{"n_layer": 14, "d_model": 128, "n_experts": 160, "experts_per_token": 6, "d_expert": 32, "d_shared_expert": 64, "activation": "mish", "moe_layers": [2, 3, 4, 5, 6, 7, 8, 9, 10, 11, 12, 13], "router_score": "softmax", "normalize_top_k": false, "routed_scale": 1.0, "balance_loss": 0.00355, "balance_bias": false, "router_z_loss": 0.001, "router_bias": true, "init_std_router": 0.024, "lr_router": 0.00124, "vocab_size": 8192, "norm": "rmsnorm", "norm_eps": 1e-05, "tie_embeddings": "early", "optimizer": "soap_variant", "lr": 0.0057, "beta1": 0.95, "beta2": 0.99, "grad_clip": 1.0, "batch_tokens": [65536, 131072, 196608], "seq_len": 512, "train_tokens": 654400000, "steps": 5609, "dataset": "wikipedia_en"}
Below are experts of layer 2 (counted from 0) of a mixture-of-experts language model. Rows are named router (the router's row for the expert), up (a neuron's input weights, with its number) and show model dimensions 0-127. Each number is 128 + 32 x the weight over its row's rms, rounded and kept within 0 to 255. Numbers have three digits each.
After each expert's rows: a language model's description of what the expert responds to. This comes from a sample of Wikipedia text that the model never trained on.

# expert 39
router:175145172123097146137121102138124117132179123189133103112093210144101177164100103128072142143123107118106101131103137159124140118110110132154109126134105153118141165117105176119132128183158049108108173140109099111118163066092139182142146146177139106104199068170135152060101140000163118116127128114140129131102104116126117117123129120166145137117211172176073132160130151176122158098130
up0:159154131118117139112076134144168158160204071167121114117126074102195157118138132096128137126143076162123106120049097169174188145088120091153116136120088135114137156106178186118092124173147121117072115177144139129125135114181080172137097145190109096143105148170065112139110182128141175147111141144135101141156123187075128165189139092105084136173140194114091136139146160152122126134189
up1:104138082140150148185232129136128130154135171132134101178144073082070087134110174118109114224135130146145114101109144122153119107121108102139112124108123087070122162101101187126136145184127070117168177107174136177069116203094170085170178124090127117153117124129134176104130142132088099137138147132126120160199139082126169073105114150140164152141163107189123144116119133118147119144084
It responds to: Prepositions after verbs or nouns introducing place, time or manner phrases, overwhelmingly in, also on, by, at, during, as in "released in 1888".

# expert 34
router:144205142085114155206048098150159100131097092133121131103111125132124143144093065139074149097102140127218077121094131143098160091135137072108127080155141147113073127092112094122183161134145073167141161107120121158104167088144103169173150132211071120104157140146137127120178107113131151103158156138115116155115125102122146096180120107191107155129138167134076143199129140128090145150100
up0:114134154086147136183139103077211117164147088196149140109148141131108179108077113094096127117119070109138114111090041052135138128136173137090106102138195122115118172110114137137142130067099181200159113124185108164091128073223097111102108115172123135112168151128131144144173141160119150125118155167134098153092125088119119117138097126152142129082142111142072159147117136131084099170098
up1:112155145163115100200120113101118072158130113075117160099148124091137107062134121121096107144130082142070153109068130208115142103165184065104118099160134118116139170128115120147092189167086160162086150093099176091097116102136098165102144164111072111075164164099111136168177110153104107121148132099085146120171172157095049152175139094144129119150174144133154087135141116101082136146180
It responds to: Common nouns, ordinals and quantifiers right after the, his or a in prose, such as first, album, grandfather, only, second.

# expert 23
router:137114163144125116137130121147038130173107146172114182034129143078076160129151128130123122100117116101119067109132154118128096114128117080068093116114097107110131161107082181057155147154212154113111138109111113093115146105125133146167119124123126153129140157104081131130146092127150119126147115199165148149000129121081113117117052099163080118135172123122111134135149138145150183162098
up0:131054126119123199192184159133079090133122172119140111113097096155139159192104158128082111122101109138185154134167117154156073125146142109164187138135154117130119110215109132105109147168174128174158143130142183141120140138130083120152166067068169129161117141170118168139121074098169091183083099126120111082140132120105101127099096119121167206084135101165108171108123109138138125165084
up1:130109128143112159133094155134113150187139178186087115133117149120167122160182150090173137146086127137188112093156128129138100118117165127092168117134123081117143101151098152126168136065114141103075145067086199076207172104091085086157100092148184128127117131134110123157106136172090112087139067122158104139046143116082137128179150155136044155132120105116153113119193117153136160126082
It responds to: Short mid-word syllables ending in a vowel (o, e, to, do, ro) inside foreign names, as in Men-do-ta, Albert-o, T-ro-op.

# expert 61
router:137136125105128142161065123117135096159138143123036117127132135125100210123120107139123130099105061095201122113157201155144131082075102117143119123144141138103115142116107181113172125142132127158079120096140111126134139114068121205146198206154151091112140104118059139121174095135132099117147160126155118173070086094068162124143074099122063141137131138142093161173153147170174148109118
up0:058117127127152110106117149098107090091183084146122086112148159122142105131113132106135115169205080176143110125165105126122147109077114101097144156156096139106115198104120178092096085081182127179188114087092132081143130124094111095171095145130175059121119128113071206128110164113148081115120101202176150147112181152109116161142153152086099094166121115174129167105103082138104119149150
up1:123130101178136174140123173157109165092103151146103117117111116104145180089091137125088072111155106179157093162119116138120147138075135159152103117109033186173044166104128179176143138140164099131106125071148177137101161129069065152084063096151133149122159118164167108165125119145109108088142095105135114108174122125149059141127143144069125098167178146142126071124100181112147134104133
It responds to: First names and surnames of people, such as John, Doug, Thomas, Ferguson, Wilson, often in cast lists or succession boxes.

# expert 20
router:156179133121106136130099134140111100137149111182093110118149125121088216172095092124103154118109105136128124119105162137117170127101122120094078165162122086079103162132107152097133129149122098131099142123102102150125203106112132162151144149141103202110128066146095226151161109113137163111099097103181156150066060126130121115117181133186076145113143081177127192129131153193152142065075
up0:156048176093068135150134121143167191141164130110130158063106165180179135071106160139132129153191108142162156110088165127057142077136104106129098132130135122126115121162110172120166112101133106110155115096082120121098117147123145100094104063132120105142152133129161107153162182136178122145152151072126082194103139092120138139185138131155055147135129117095153118222084143158122162106078
up1:124105098133157138151172146153152133145034131151130090121177117152106173121075130114093118124090111152138195092093085079133149103072160157057175142139166081147061151083086153122110070123146127112140114146087108093102169100129115114112121164095126160154147110183127158142107137122126111145174114125190143137062167167114151085150166148100118118135088170134122166095188076177114085190147
It responds to: Line breaks closing section titles marked with = signs, especially species and gene entries, plus some parentheses and opening quotes.

# expert 52
router:177174139081078152209101071123119148139182119143130188108116112113142165141059106147113127047089109122134112063122125162117149119128071123142092141144126118137078125082118131106137179132112132119129135109117136169138133104120127160152157143134160178088125149129170127133175091095153132135151132143112160191085092069137170106184156089127153190138112209164081133129124146204092184152097
up0:102084144094111119125089057077153162135141131159130110149136128136122165066066151117149066129107155131107098094176103073115177054134059161123120134134145072100159202132114168124102148154114190193146076132154117096107132114140187120093069201114115164141112152136123171140175113125153119140111146167127176070104099122129197147134148092099158121157159159156074139110138108119146126113111
up1:130104175052091060184099052078124100132101182124105160160127137122127105078113125122157152138084133046111076090095123154145123051104131188131106113138137086110155102149162097085151147065134163135086128140093139123157132070176093128095148131112173115129116127056152111080172110089141161103132162155155163115097119139133174163124119103046142128149110130159117147140134087132090116122101
It responds to: Nouns from sports, awards and elections, such as Year, season, Best, number, title, round, often in tables and results sections.

# expert 41
router:149146129120093141126071128112106111138165132202123126127120157122066153221038094146112176133114122132149101139117125152114141116106123119091093133140117129110060141117111144111120134141138099197084129059093078137131160094064128128132129136135146153099148123170102166106120108100155151101140118159197174158110037108110122119142112080141124133128148123139125138150139213253150137118118
up5:090158063180111200147169139157076109103068085084111154128168122134123123125149144166166065084188147093110124160138109145182142146132104083129168117109073184165142154074111140102173137086125103111125142133112109098173124198103120177090081153149096095104126124129147199168167164136134159119138138095156051148136130163074129153110155173107136171138078146146125090145100118107114170132113
up6:151195141139132165135156161100129154165141127116102120090197090149139164061122104117152140166168136115164075075212094103115162101150159131113190136143110076100138125169072158165088102113152126114100101167166166063152116171123088097143124094145088084067122127158063139109098094155119113140129090113098100166101125150094118161056189137183122125099147149159142090150114167145156112128147
It responds to: Bare space tokens between words, often before numbers or a following word in tables and prose, as in completed 35, All 137.

# expert 42
router:161164136113117192139130111113122105186181100140101162123117114109113207211115080131100155139115091107140124128122133148099149139101115126139082144227137139107123117110109118129141133123121103146030132113134121140123142117110097148119125143133111134111158092118091177095126095047122152125190132134136147142084045125077115065145125120185135144141158159208143135206148153203142135087138
up0:123174192140094164158173104149130079125211094110136133142153096121138086167096132167119149114154109151143118119116153197150121123176148136135131082047155125164162105086133090115080107171142105107149148121149083141144142057123107127166079160105138172129121123212148137152134162205123127143160167144113129119139121142142132167163139181113105174124119233134137143073068129144109142079149
up1:141217130159124125068112168123153053138165111172147128142109131115106153156230214086134110082108121070129089142079112156101110139115131170132134114099118129103114162076070126130123153099118179052130124142086084160110114101162100105142153142199103165128128102099075124101161128158123120136087150121095092094113120100074150133151129124153141163121138126117198100114154128105088166074147
It responds to: Pipe separators between cells in wiki tables, especially succession boxes after "Preceded by" names and election result rows.

# expert 8
router:136189135114109132170029048174120113100114113124089162120076141139119091152084083164133133082099141105235125125134124113073179123121130113148111106177151129088123140083114129129175119136161076104137151113095102104098129136090118140180126126162107131112135100119137115134190091120168134073128135144126120107105102113120137052191112070141100144207147161195146147134090146148134161101108
up5:051137107133180104136097128094089145171158169133123078137121152096070167145095123157123093155186091089208139132175116129162187098145120071130105009183140169083113126119074165115092085085107136115136141139145154109103126155134158143128104152122125075101138158194146124122119082134177097091164097124170110116097083126129101112122106121120093161155109172137151094149121090122141136158174
up6:111155145123146136147068125127119198131109151110103118123131104116132167099129124141216106112145098112128202100096136149167134138096120108091119081125148171048116073168112166134123087139157116148152132161088109126190125136125168103112173078091122114125200188115168135160120094174117164086123097142118187152103114166078128153164106096129163147056120125110058149166079135153115118078197
It responds to: Abstract or general nouns right after the, a, or his, often followed by of, such as way, term, part, name, time.

# expert 31
router:155200117144129105163092065156097082131165155146095133111106148120101190135066117207143140096121128137157125101135123115101176138114153113135116126144102074130101128111118150111192158132119106133057172126141087099108186112127098181182115130181109114108200100118073147110135106130200148126097114132172151118122092127111120130167126093131066141168177129208065151170109140114198138136120
up0:136203118150167117071115174089169141173134126139120100150142119128104166164096099167104117099174110115181059144135160114141179102143106103178104171129091175154128140122157110100106170057139105053132091131115196104141159090102119107094077109156139089147103062143105146117145115147107107131177077144112108116077098109117113179067141094063159156173138181136146102151164147184126142135135
up1:112134073167130119115119192120079115111114171205110162126117207091110113128123194147161169108151143115103168081167172114109103158067111107093127175108137150165152115108189129151111101094125076112153108134109190164120124087120171084104137138143116151161130094089103111151079100092138149173123105143178063160144125125146123175123133118195152103212161148081138119140160162093165136080133
It responds to: Articles, possessives and demonstratives after prepositions or commas, mainly the, also his, its, their, these, either.

# expert 59
router:175158148100103148104063111104136103109153136164069121125108129135114157179082097141095165122110087076134104128119141100122139136115080136123098154200085096080133145122094172102114164174143090177092136093133049125109155073135149130131144144115120167097137071145112204107148140106139123127145111120174197137114093131143142102117152085142114141147134087161105179143149212241148137095092
up5:098072103057167156128107155157179146143160158172179162130110120142145149135100096158108126142116089111159108170168142123175131023110114120151128161066145140144140070091111126090164139144073130137145075172111143154115125125148121116117140118142191128124105095119131181139175143089185056128129107127065145125073089156163145115197222088135109139119091091120123114133133132142131163088097
up6:150146108079130037139156115066162126079110101152134131127153123207116134126127194132095122110057124056171159108156097059093140165134044116164134124149145114060152110102133140126148144148108088164154142095106132131085148078132127114134104187143140129145058109106146162133113134124060121171145145155156152175138134189144131149130127098177128117120090086149071105105147137106135141119058
It responds to: Spaces, parentheses and slashes in table cells, plus the first byte of Thai and Indic characters, unit pieces like km, and ^{ _{ markup.

# expert 17
router:189168148114101154170070100103102097144129136188075116102140155115058255156083087157115162119102106105144112131103153120141154136082110107158067126179127118093118144125084148117097141165141106154048145102108087165134159068096133132135148141161084169098135109156115204129118106104146132111121111111162160164100077119144126106142170109133097146117139109160084151146129184192142141103109
up0:146081153097086127137132131186100054153091080135115137094166097141183161138120106162087180170132095162139168126111110204167161120116162131071143114073147153134105063160139092096152167159095166120122085139084057160139128057157145216121129110158168097106088101167105165125152166109097092094110101110132141125126112131113149110140093139089117123171111158140128093106117187098149092166156
up1:179108070098129109107169161136090148067159133103130139060078114116104138151056160128142127067100103109104135142131163125119105160111091126057120120113127132131113137086148119114126091105145169074185123133148211113146176102113145067135083112098110151087109089178176119092123137101142121097154135119182201091121132115110162106116134177159182166161116123126065162217122132106146126101091
It responds to: First piece of a name or number, usually a capital letter or syllable (A, M, K, Pa), digits, and the article a, as in Al-A, N/A.

# expert 60
router:167151189150118159122128067111129110150119097155125152120097131107146245149099111119068158113125103136141122114135183097127083147125129095118043136166149108111149148091125157129117142167088106121113148107152113100092169099063099158118176140135095182088200070194147140061114104110169171124122141149144172148102146131093140096118095118202115138109197133170116140169126127150149138165101
up0:148035097172118134175130042129047116115098094133142143117091131168188151136152110094103151145106160079080150109129149140097143110125178114140125149125143138121108086118141085110122167133049107133114102130091103132178189093094093135150099049128103173112160119127145159056154157130173182120083180147095121114115171143146149104172128113120113112108145101153134191112078129152099118076141
up1:130124107243146093152142113150210124155172153191097061166164078135154114117099154136111114094114147133144147139149131137137143115099125117117128169161081083104083115137129111098137097109168147116092093082125130154097116181128162100115068152121090161079156117144158142132119142068145087137066104080089167190158144125137162128155151124076093102176086194161087095159149144145141146138083
It responds to: Colons after infobox labels like Date of birth, Genus, Budget, plus "on" before dates and some table pipes.

# expert 4
router:212132133100094140103075101096142136149163140145116126136073138108110175180086118140123160140106109089165080122135148117110182141114108083084118190152144097092124179079109190103127155150132111171106123062160079143132130094146097187123126134125106135112129072185081184091154128117150153126132118139215148181111135128148119075119108063138126130109182124155139118162128159212125136062126
up5:167077194148152095123113103061144117175093113127149151138088156123063150134108088093147162144142139091140175106152148132125072083148165163114107157144120105149177135054169151152161139125185140203109132076088135177131142116078092145092141122098156094137151151095079108120130133102132142085132142127130051143186152161186125149165131065163142081105139126137124120156127095138223139099131
up6:076044111122046136136151088116168098149126158116161117095211111127137043107155115192115154090141061120130075086136126090107089112156135168063100144150159097109117130126151190123099166110095121136118136086166106092097108102138149145132144125135135110160148134112099111156118164124163086098068074085167102141126174087100136191166157115111139120096143115133079085098111143116101129162079
It responds to: Opening parentheses and similar openers after names, titles or values, typically before dates, conversions or pronunciations, as in (1979), (c.104, (1.75 m.

# expert 43
router:120212152070123130145118046089136096104157189140111156145125163125129139152088123153100133141110106141173121120169147122129120099104080120131128179156109119126123138043100142110199148168118136140134140087144120130101137112111121145154156226147149106091123128106146124100188099101177104141184134124135107144110113121149168068205125139157135155133182132192045104159117161171130119166066
up0:119146087110121117111118045142126197071110151141125154117113060113142153150152131148200139134082102138093129094196147153147130142104117104101130119107158152086138120145154136149164127190130139150160190165109126129060137124132105128132097151128140189168104173152134094107174081115157167138190177197153128108125124163163118121163112122098190104203146138095138069189152169135147116173175
up1:059163131165095087089142142150151053152110141107150135145097144151153141239094199134145140124158103112142130124148100128081096131124109124138124167052140167121152154132105085139104174149141098161183148150075101139093174183116148137167176130135135184154177156110100113120101104122159084139086116101125097113177105114199046137109148107126116185141127146163108072136107155116110140139085
It responds to: Biography and sports nouns or verbs after his/a/was, such as career, season, death, died, election, coach, leader.

# expert 16
router:132132149107109129105111152130084123128128115187084159114060148081115092116143119135137147072114136092106133109169139175128170122130104115124052126152109057082068199097081164090128125157145144158153160146140115107114110107090127122107207121141092115091217174106160122123120115077152111122121124100159158128090109108090157131137130147134126123113165176139094140215193132127220125083091
up0:109142077075109158106115152105151151125140067156158144155070155119103075141081090136169113101178144130149105147191165158070170090169162172186114174118164146099170151107124132081171099138161144154140143096095105126145060121143063086091140176153145137066068098068164120121119100102089079123123128120137099160154084104102103173173100157148143126095164143123121100151144135109157146068146
up1:160142068101091077137118131131144102094051111107072091093084212114084129072086137127108160104140161060146127132120069149077147136162111137116112119109137116188115070157154142095115118183172169109163146173150151139098176096155137090149049126142129177140106143086196154082123155092109135091120100119081138154155145140152138165079137122129105089118155109125115126149078180129161109113097
It responds to: Short syllable pieces inside foreign personal and place names, mostly non-English, as in Bhu-tan, Mu-tu, Ri-za, Samkhya-kar-ika.

# expert 33
router:175175141080106116172063087118111115161143095171003147112129111103100159146111092154110162113126099066127131142109128109118134138100117109118129126218110146121102157084094169109130178146126116168105130098107132148131142125105126174138129154123113124103161098118119157142099053110166171110134150127116150172103079124156170078140165086146048124140121113162120193127114180162174121055089
up0:106102116150166111131133107118142134109109133159109138104150098074134123147099164085099116098088087080097116133101129126116106139131178084111114181128053145192123165075119172133145151125087143103115061121104157162132172159134122178091112204142139143173123120070092082125133141120129092059111065182090131182146109111147089136118141140127135043194161147144098137078212148109079139120126
up1:138096047093102110099183182170074120100152137132101133149130069098160109181165133094085061078136127142124103122102122082154141186113114089045117127180108162142127143074129189093128101110157084116082140160126155102158104158114134122130153129088120140127130042110147148165120102059143161107170138135093152128108150095094131154123159201102165069137115133161148147122089153115101155157152
It responds to: Capitalized first words of place, institution and person names after "the" or "of", above all United in "the United States"; also New, National, North.

# expert 25
router:138144127086104120149140103087096138145156150132128148080150111089127133150125118166056116105110110152145094015161198128000139141127082153104150164154144138113097146088117145122217157158126087162139212109105131165093162116100058158150155150131161124107150157131138168105136133099123108127138168157144134125117135073095168113128118127171155145158137171126070120102146152109099155157110
up0:179134159188100174175100103053096177161144149119132172121092165158175138163136078114061107118058127131118092142103135099049113215164108146140147110115140129136111097122174113155131082127177154196078193151154145158109077107126116131134099157122103112106076117138164159151080062123144108127113126074080083137103123138174139135132115141117153102163170112107088093098120134145116139146109
up1:158122076122122140088105187165158136171153163140103101118136115080043153140121094145122121104149152155119152127117134109087114095168118089139139111083145121165137107122101094168121124098108183142152033132140169130122130169108089122128125105202132059143136147136146162176089116092170108150141105136072181126113150131092141122098164085104108153184198157117134164209176141148124139120221
It responds to: Second pieces finishing common words or infobox labels, such as E-ach, Through-out, fre-ight, an-th-ology, plus Born, Preceded, aged.

# expert 48
router:175149130094102157171092106128154109187161160176072141128118144140107243155121096123110150132118087102161127150128173112122158102071095112123116138186124133069089140083078123125132132148173145126111112100102105105110129103123082163154128118151150175115121146106119160121074086100127097115109151133146187212081079140128165064163152100133098152122145164122130120161139187155126140097028
up0:196094094166120145062176099110167094133193100103126135149074102143126088164169107148105158157099119114099174164057104127162211152197134140124131169122178152087124136111116139099162156148144106119125098074110081130147102160143179144135126152106106109191100082184134161085142125134170131129143150087184147146163113127130099102090116087089103162173140165157119131130108185133159190154153
up1:130069131148142133146110112062147135131099112200152114153139148086121129142123156129142105089137116101091174107087081157150136117090111118146104112102100154088089084068109197112128122205150192160156138115132136095130109077099171149170110124158143135128100129101090170179137137125104102171125081081163186149094139165116183129218066103162124117107156176068113157141176133126127181177138
It responds to: Single capital letters and uppercase pieces starting acronyms, codes and units, such as ISSN, ISSER, mAh, USA, kg.

# expert 62
router:159217136095119155158117119217144094116152173172099141114096213154084197142070132126102140118134122123143116128116114120109188131115120109154084120148120077103110128122085120123126183143164103149040137132146075149120214073104114168131138142146084128103156112141120147114148124146162081129099130157136119096121098102114106111152128083129045147161196093181079142158104138148117146158133
up0:125080126158102206165170106178142194122102145109107146087166165106169185153141109167074191078175121101120152156120097209164148134181108126159122100131188134167139098138123110101061141119132099130144163153124103149151084126099090107090155170124076100092125166163096118106147134157140215137131191144130125097168116120141110124125132098108183142112109140107198132097147112191124120133145
up1:107089179103124141118138116107074122122159134198106137103125088123249114124129069087127138104126118140192095173084061138175214110097190141143178142152095124157194154125091124152096127093139164150147166125117108138175115113105107141103158181095104099164102106165141135130098132161176176102167093128139151113169081110135188134084132143123079155139105139114123126076129157139099145147118
It responds to: Personal and possessive pronouns and the, plus possessive s, in narrative prose, such as his, her, them, she, their.

# expert 27
router:164125145170097170135136106144139131193171118122138133164110138123107131162118062128090177134098099136130128062123156174118155115095125103163045155149130124124122159060115131127112119147122099119096119128117057110100119142092114130114151132149101152121152136140136227095186089099164116132177131185160153204106119135117110129141117103180050150140174114233138130159131137135168147130051
up0:117134028173112144151112117109117189133100142116165165120147119122147116078078115120070150173130167136077104098165125081152090121085111117126124158121164095139099187118143129076152195122150141123116191168163154110129106179089145140123139051085154133124154092148156125102130149117106085141102156171114169179106108124213130150106123135094057167188094132115133108120166088175150091156105
up1:149118146109086124080109224138167105158136115105224145107126124070138157094098105142119145115111134102113118108181088117147109103110169165131132115101147145132144187119148159113134128122164162154103133138104068050139148136156168141088105161212128139150139123141126110105123126162166141074181147114137077101107083160159105137113130157140097134074128165088145132209209069171107102168137
It responds to: Wiki-markup structure: the == and === closing section titles like ==Summary==, table separator rows, line breaks, and colons before lists.

# expert 21
router:132134236101132171110132120140081135136094139112120154099122114102123169147156110125129143077106087135137127120151141106122097107082082097099083134143087130102143185122089195091173141155132107197129148134094088155126105144102149153140176113125170119104198116158127115135152113122137190128218175154130153162047118097077133122121047124157097114146165109130109111222146130135155131145081
up0:138189153148132131153149134168129150126132110125163181053111148155173119140079154125117102106117103138129160140114151100204104092161122036116106132150140140198186155133129069112192141128148073124127181157120161099108150113160182144156158120177102051122144069150096120137140132097088135138146138148103096178151154138066163148153152097146124122166100052094101092055140110156131135120106
up1:147133107127205144172085123122134110121112091054177144122089109179149190151146156137094162148101170153160116177161071150101176151173129130103103122162116130128133110167124123098125119134137089126132099170116125095174145149139169070139106140127083138177162112156114180099122097124152129136150131100104098172193156078067181094149122159145144094102209156122081135137082146100104210086080
It responds to: Final syllables of names and foreign words, such as -ia, -ina, -ica, -ne, -ville, in Julia, June, Valentina, San Francisco.

# expert 2
router:179170148116087150155072085101117088144138124180072115094144154114062230155083081143117153110103103102147125125117159111143151141081108109157066122176130110094112139126089166107097153166145108134056144090127080171123169073087143145134148134161088169095131108138111199135116096110148146110132114110169154150090073115134116098144175105137083151119151106171090150148140177199122153102099
up0:118110139134092137118139046059126117096152162168113198156199182145133105118116071133109124110184093146140117109112108109123105112164085117094141167062129091120154152085172175104092115162087094159119170097126065113137159210042140112140151156134169123124134177097119111118118149097140167095146148161133128098227129118156166169098089143133112121129122128139094121118153127172103178115131
up1:075163129083150163158200050113128175138142071169129123066153147115132105122095102097115157142120159127173156137134132164109124106163159143115112106126171135138154181124097133147140153144153177128137125106085153137132129161110193180145090162082197142106185138149121082092099137113157190152149133148101098116068096186145163097146137120125127108172174183078126087189093089168069145099109
It responds to: First piece of a capitalized name or of a number, such as G in Gideon, Pa in Painful, 1 in 133, 0 in 2020.

# expert 26
router:161233111060093124151121081129118101170183165140121118113143124107105239139102091160102131107121109086145077127077122135117123130101119121084113120157151090119051146119102159110137111155101130137105136111132120162128122098145119133171168181132143197114145110141142136102177081109136098103124130100116166226103071075177158104160147124132135160114131170139099170161147178172146141145096
up0:122125143065136071081166100089131135081117212165170173112143121086110121071128211139153153149082131073188087140124106103133100122093121135128123118074140149079111113090125176121149172117111194174134079140113143167145125102121152179125099141137242174128138083129111135138133072116132115107164148129146114090152120121208090144118137129152131113121125169152099075105135120173140134101100
up1:130126111081134110114149174146106052194182143136154085089147114125144156132088173162142123108125124142078107093162180098122072183141085151106085119206127128121046145129122177168199106131085125145128120129165168114162077105137098150151152137089149137146139084112158115105095173107125079169102112110093117171097082133144146128130149134117109154162131140129078224095161178139076131145148
It responds to: Nouns and adjectives in music and sports writing, such as record, album, chart, series, and nationality or name words like American, British, New.

# expert 50
router:150198130068110122177068103093129097158148142138101099130094178121093207138094127129099163090120145120152121147111184131114125098111089091144106136191064122081106165111107163107116146134151134093039101121122120129133148107107136186155164167138149112105175109090118153127096067117137098100139145117111139159126023147095170110128137114162053168122150165129089149141146155171158133112066
up0:086131178162121098150079111162142073187085080114166133111127148210163097117151139172116093126083152137134145118178153090160132127173042130129146185152129146121111126132098156130099148094151082134114126147133124125163153120096114140150142112108112068079109141164147118091123153067174114128111103099099112149144073135162146129138126202124086158147072100030111127138143130154147163224141
up1:141176061169167149110171111118116161167181165129094116123130147109119095159097159117108105121126152179089120140089161171147074105149103159097093133113163122133064164153138146077199137114127110114058116113116140140138136126197123101127171128113202117133105151114097154142085168140136100091164180112083089129113046106137080146146114102164089142136175101093109119076177092114199154118076
It responds to: Country names, nationality adjectives, and country codes in tables, bios, and sports results, such as Serbian, Romania, ITA, ESP, United.

# expert 6
router:139124178179131153180122110107129124134121130188112181053129127125111134132123125155124129121102117092167072090205131184120125158112040133124127152134094140121106176121098117132110154144202119135106165085127114099114184070074032125165100129137146127129152157134134121107182106135138145106118155151161148168026121111160115122148132092147095117188162153131116156143122135158112221108111
up0:079127092081111101132123009148159169086127111109141144094129082126120132104116098199180106149167123120113081092142174129126123087169099120121135144161078137093143142084194151148063151153120148084062124128121125090177165128119158210114128093141156111183139157156159096163130123084135130092127156161155109056131135130124111126126151089144174155144191122142062157148090130131098143124134
up1:161111099165181152138135104095152111103122142111165105137075095091125134174159174141131107077117170062096081127100119219126189123148100121176133077194126158111153101116109097142159085126180133131128131132103137132086152160113150100134120113107136121118142187134137115097151135127098116136078155178141132127165083134105127088164086053146233086114158125130159115164106118112115193078193
It responds to: Short two-letter word pieces and capitalized starts like re, ri, He, See, often inside names or section headings such as Wrestling.

# expert 1
router:150121166149118127104069136147059123106133147224115165118130195087086136138141138137117126085133102084123102126172159104123126128108109106087121093139118109037121157135102097039131109133165139113111129130157082113110140096136095104157115138186085148103144118089071123095146127114136056118124136175150142114053120125110155133158104041128133110155169173163152164129211152142122170086136
up0:132186107090117165166100151074116120096118167078112180118079137156151111153139109132142081162125145110091122139206126179079101089140173146192157151094160131137158171140108134122085114117115133174157148083130165101143133128101134071167102122168070086159120130112214115152085106128114104116138136110110224197114131119172120079087117130161183105109167129133134172173110158077119136115140
up1:163154131086090122157114139154159144064137074138189167137123114126147083157090123156122146163157080061136149144132147136169148128122118074098125050084176134166160140152162165140140179051129163135142114155075088103130083130158100099093105157156141054101157105124187172119139074118116157086176181114106149112128102196110110122114140114165171117147055096108108121158117090119098100130146
It responds to: Single vowel or short vowel-led pieces inside non-English or unusual words and names, such as M-u-ay, Bi-o-sphere, Jhoo-ta, Su-jata.

# expert 36
router:155204175093096169174133145183125118098085132133091207106100131126115106132124107116137173012108118121164144123147120123090106140123112093121112165153160104081073156070104218107110191140160078179144177108090136141118116134120127183192186099139133111102139106100158109134147112100162170131181110122129124160082114081095111123117124095156091144102133089139101125137143124119109117090090
up0:161169141163123178112101111109095177109142105128145125135114163187132145063149120120112064180099087170173125096118178182099127166130155126166078189057105120155194158119134089119131200123056150091111110146151137150096126180141109151109097087137154094141057102148138142116123111113163076134155079156127121156123131088076082144106142169168065170123162129173147165122146143123112107102148
up1:156117188160105137200083159156167088114125114107143170094108144127116067145113152081145111110183174090089112098201095121119074137096114096099080125187122138169174144157120206170152131081206081107116131178101116084150121136134101103130135096071138109094132120090187142125129119094143150086140156106166151126088115126149094166142146140128121083123114121127141135164086080190081169159115
It responds to: Final pieces of names and agent nouns like der, man, son, ator, ist, plus possessive apostrophes, as in Crusader, economist, McDonald's.

# expert 11
router:142134160102091237080125104229115109124108192130122126130131136134139128127153084149130128138107107139175122063213118114091124116078115117102102119115039154128137159087094147121118149178137070181121184135120094089139097150144117117184165110142144104113193126156143111117114089098158151112163144153118162132118113069088111082145137140136061169194136170143132141133136146120142162132096
up0:126126149158091143129096101063092116117105117106160092163144119108127111074063126134136113105106156122108103104092132111096113140086081137168164154122140159158135134086094163191134165069161119123129119159084067135147126138128138141137121127175118083133118102125204163099055178165196182166125090130097180187073205155114077173159103119167119129165123162145123130144078111145120154060148
up1:196164112143095126119101214152158151130146202184147091137116120117130148132113139119148103120140140168152139099110092056141088133080134142150087132134060139136105101119105100157103113196104100129067115110083080128067090140178135079107107074128102142150184158137123130138092070047177120119113150156086164135144110110112078130102102071145143126135059172121105105159098098140159143087119
It responds to: Derivational suffix pieces ending longer words, especially -ion(s), -ation, -ity, -ry, -ence, as in attract-ions, restrict-ions, caval-ry.

# expert 18
router:157159142114109133152131038124104135135167113138114159095136198050104107163120056112133139124116067055124147122143161119102133088134117091070121139139114075084143149129100138090156122140115062110144161122134112133030142131095082132117122156142151116104203129140141126057130110058188158135140120172137163168129121093124143135137143098177147142108110101223087154130126143152156147120114
up0:123178037103160122151100083127080142112134114137073098184116106105141118168166104143098133110171098166147164143122063104106133140124089190100095102105052160081069113149092088125143105077155094124165163162101164085119192150081111112095146137111172124140159146114129127175117161054110136150137128124145114133176126104136122208158128098145121159147137161099202156153144124188147132109137
up1:205130082086141121141143163148116132092119135147127161199139088132138097120093135117101136130098154134105123093132111117121098074091145187131111087080069137148101128113182097114119162097094188096143151123149111112081105119139173162143094093140149125165168122112134146118083152186192139118133134119051117122130109146163152117104135064135060157176065190138102065118118171227144142145125
It responds to: Mostly "of" after nouns like month, Battle, Kingdom, position, plus to, for, from, between introducing a following noun phrase.

# expert 19
router:128202155120115148113123123150125118104147117183126152136128154087090114158130126136106131140083102127121151109168126082144196133127107089102057129148072025073098121119064130088112133145164085113131129127082118142111146055090137159141127158166121155111156152106028169142135135108127144080121151209229157101082126105119149115151073086139131114122127150119076130113107160133107154146122
up0:161115099094175179131127114129131113113134066095155110173165115111097157102136160128146113128073132201168120183180166090103168125132179125161140142117158143110102107109179116119200158131187098086107165154141131182111105141109186152110106191065093132131111159141115180111232147132158164186110191096096133145075125124134150117116124158068142156135130108105085091148162128110117151113145
up1:151168157145117139132079151150133076154162135169174116109156155126135121135103163092179096061154031140121141114122181092185066173130124104149159134101084109186117170151157149131091099131141091099128113154135128119158173097158152091141027174094082131144121134111123154132176170037153062130110085151124110143096096119108106135105117110145129117108131116117112162137167163202121133151162
It responds to: Consonant-initial word pieces, mostly s, inside or starting words, such as di-s-puted, Ca-s-ablanca, p-s-ychotherapy, Me-th-odist.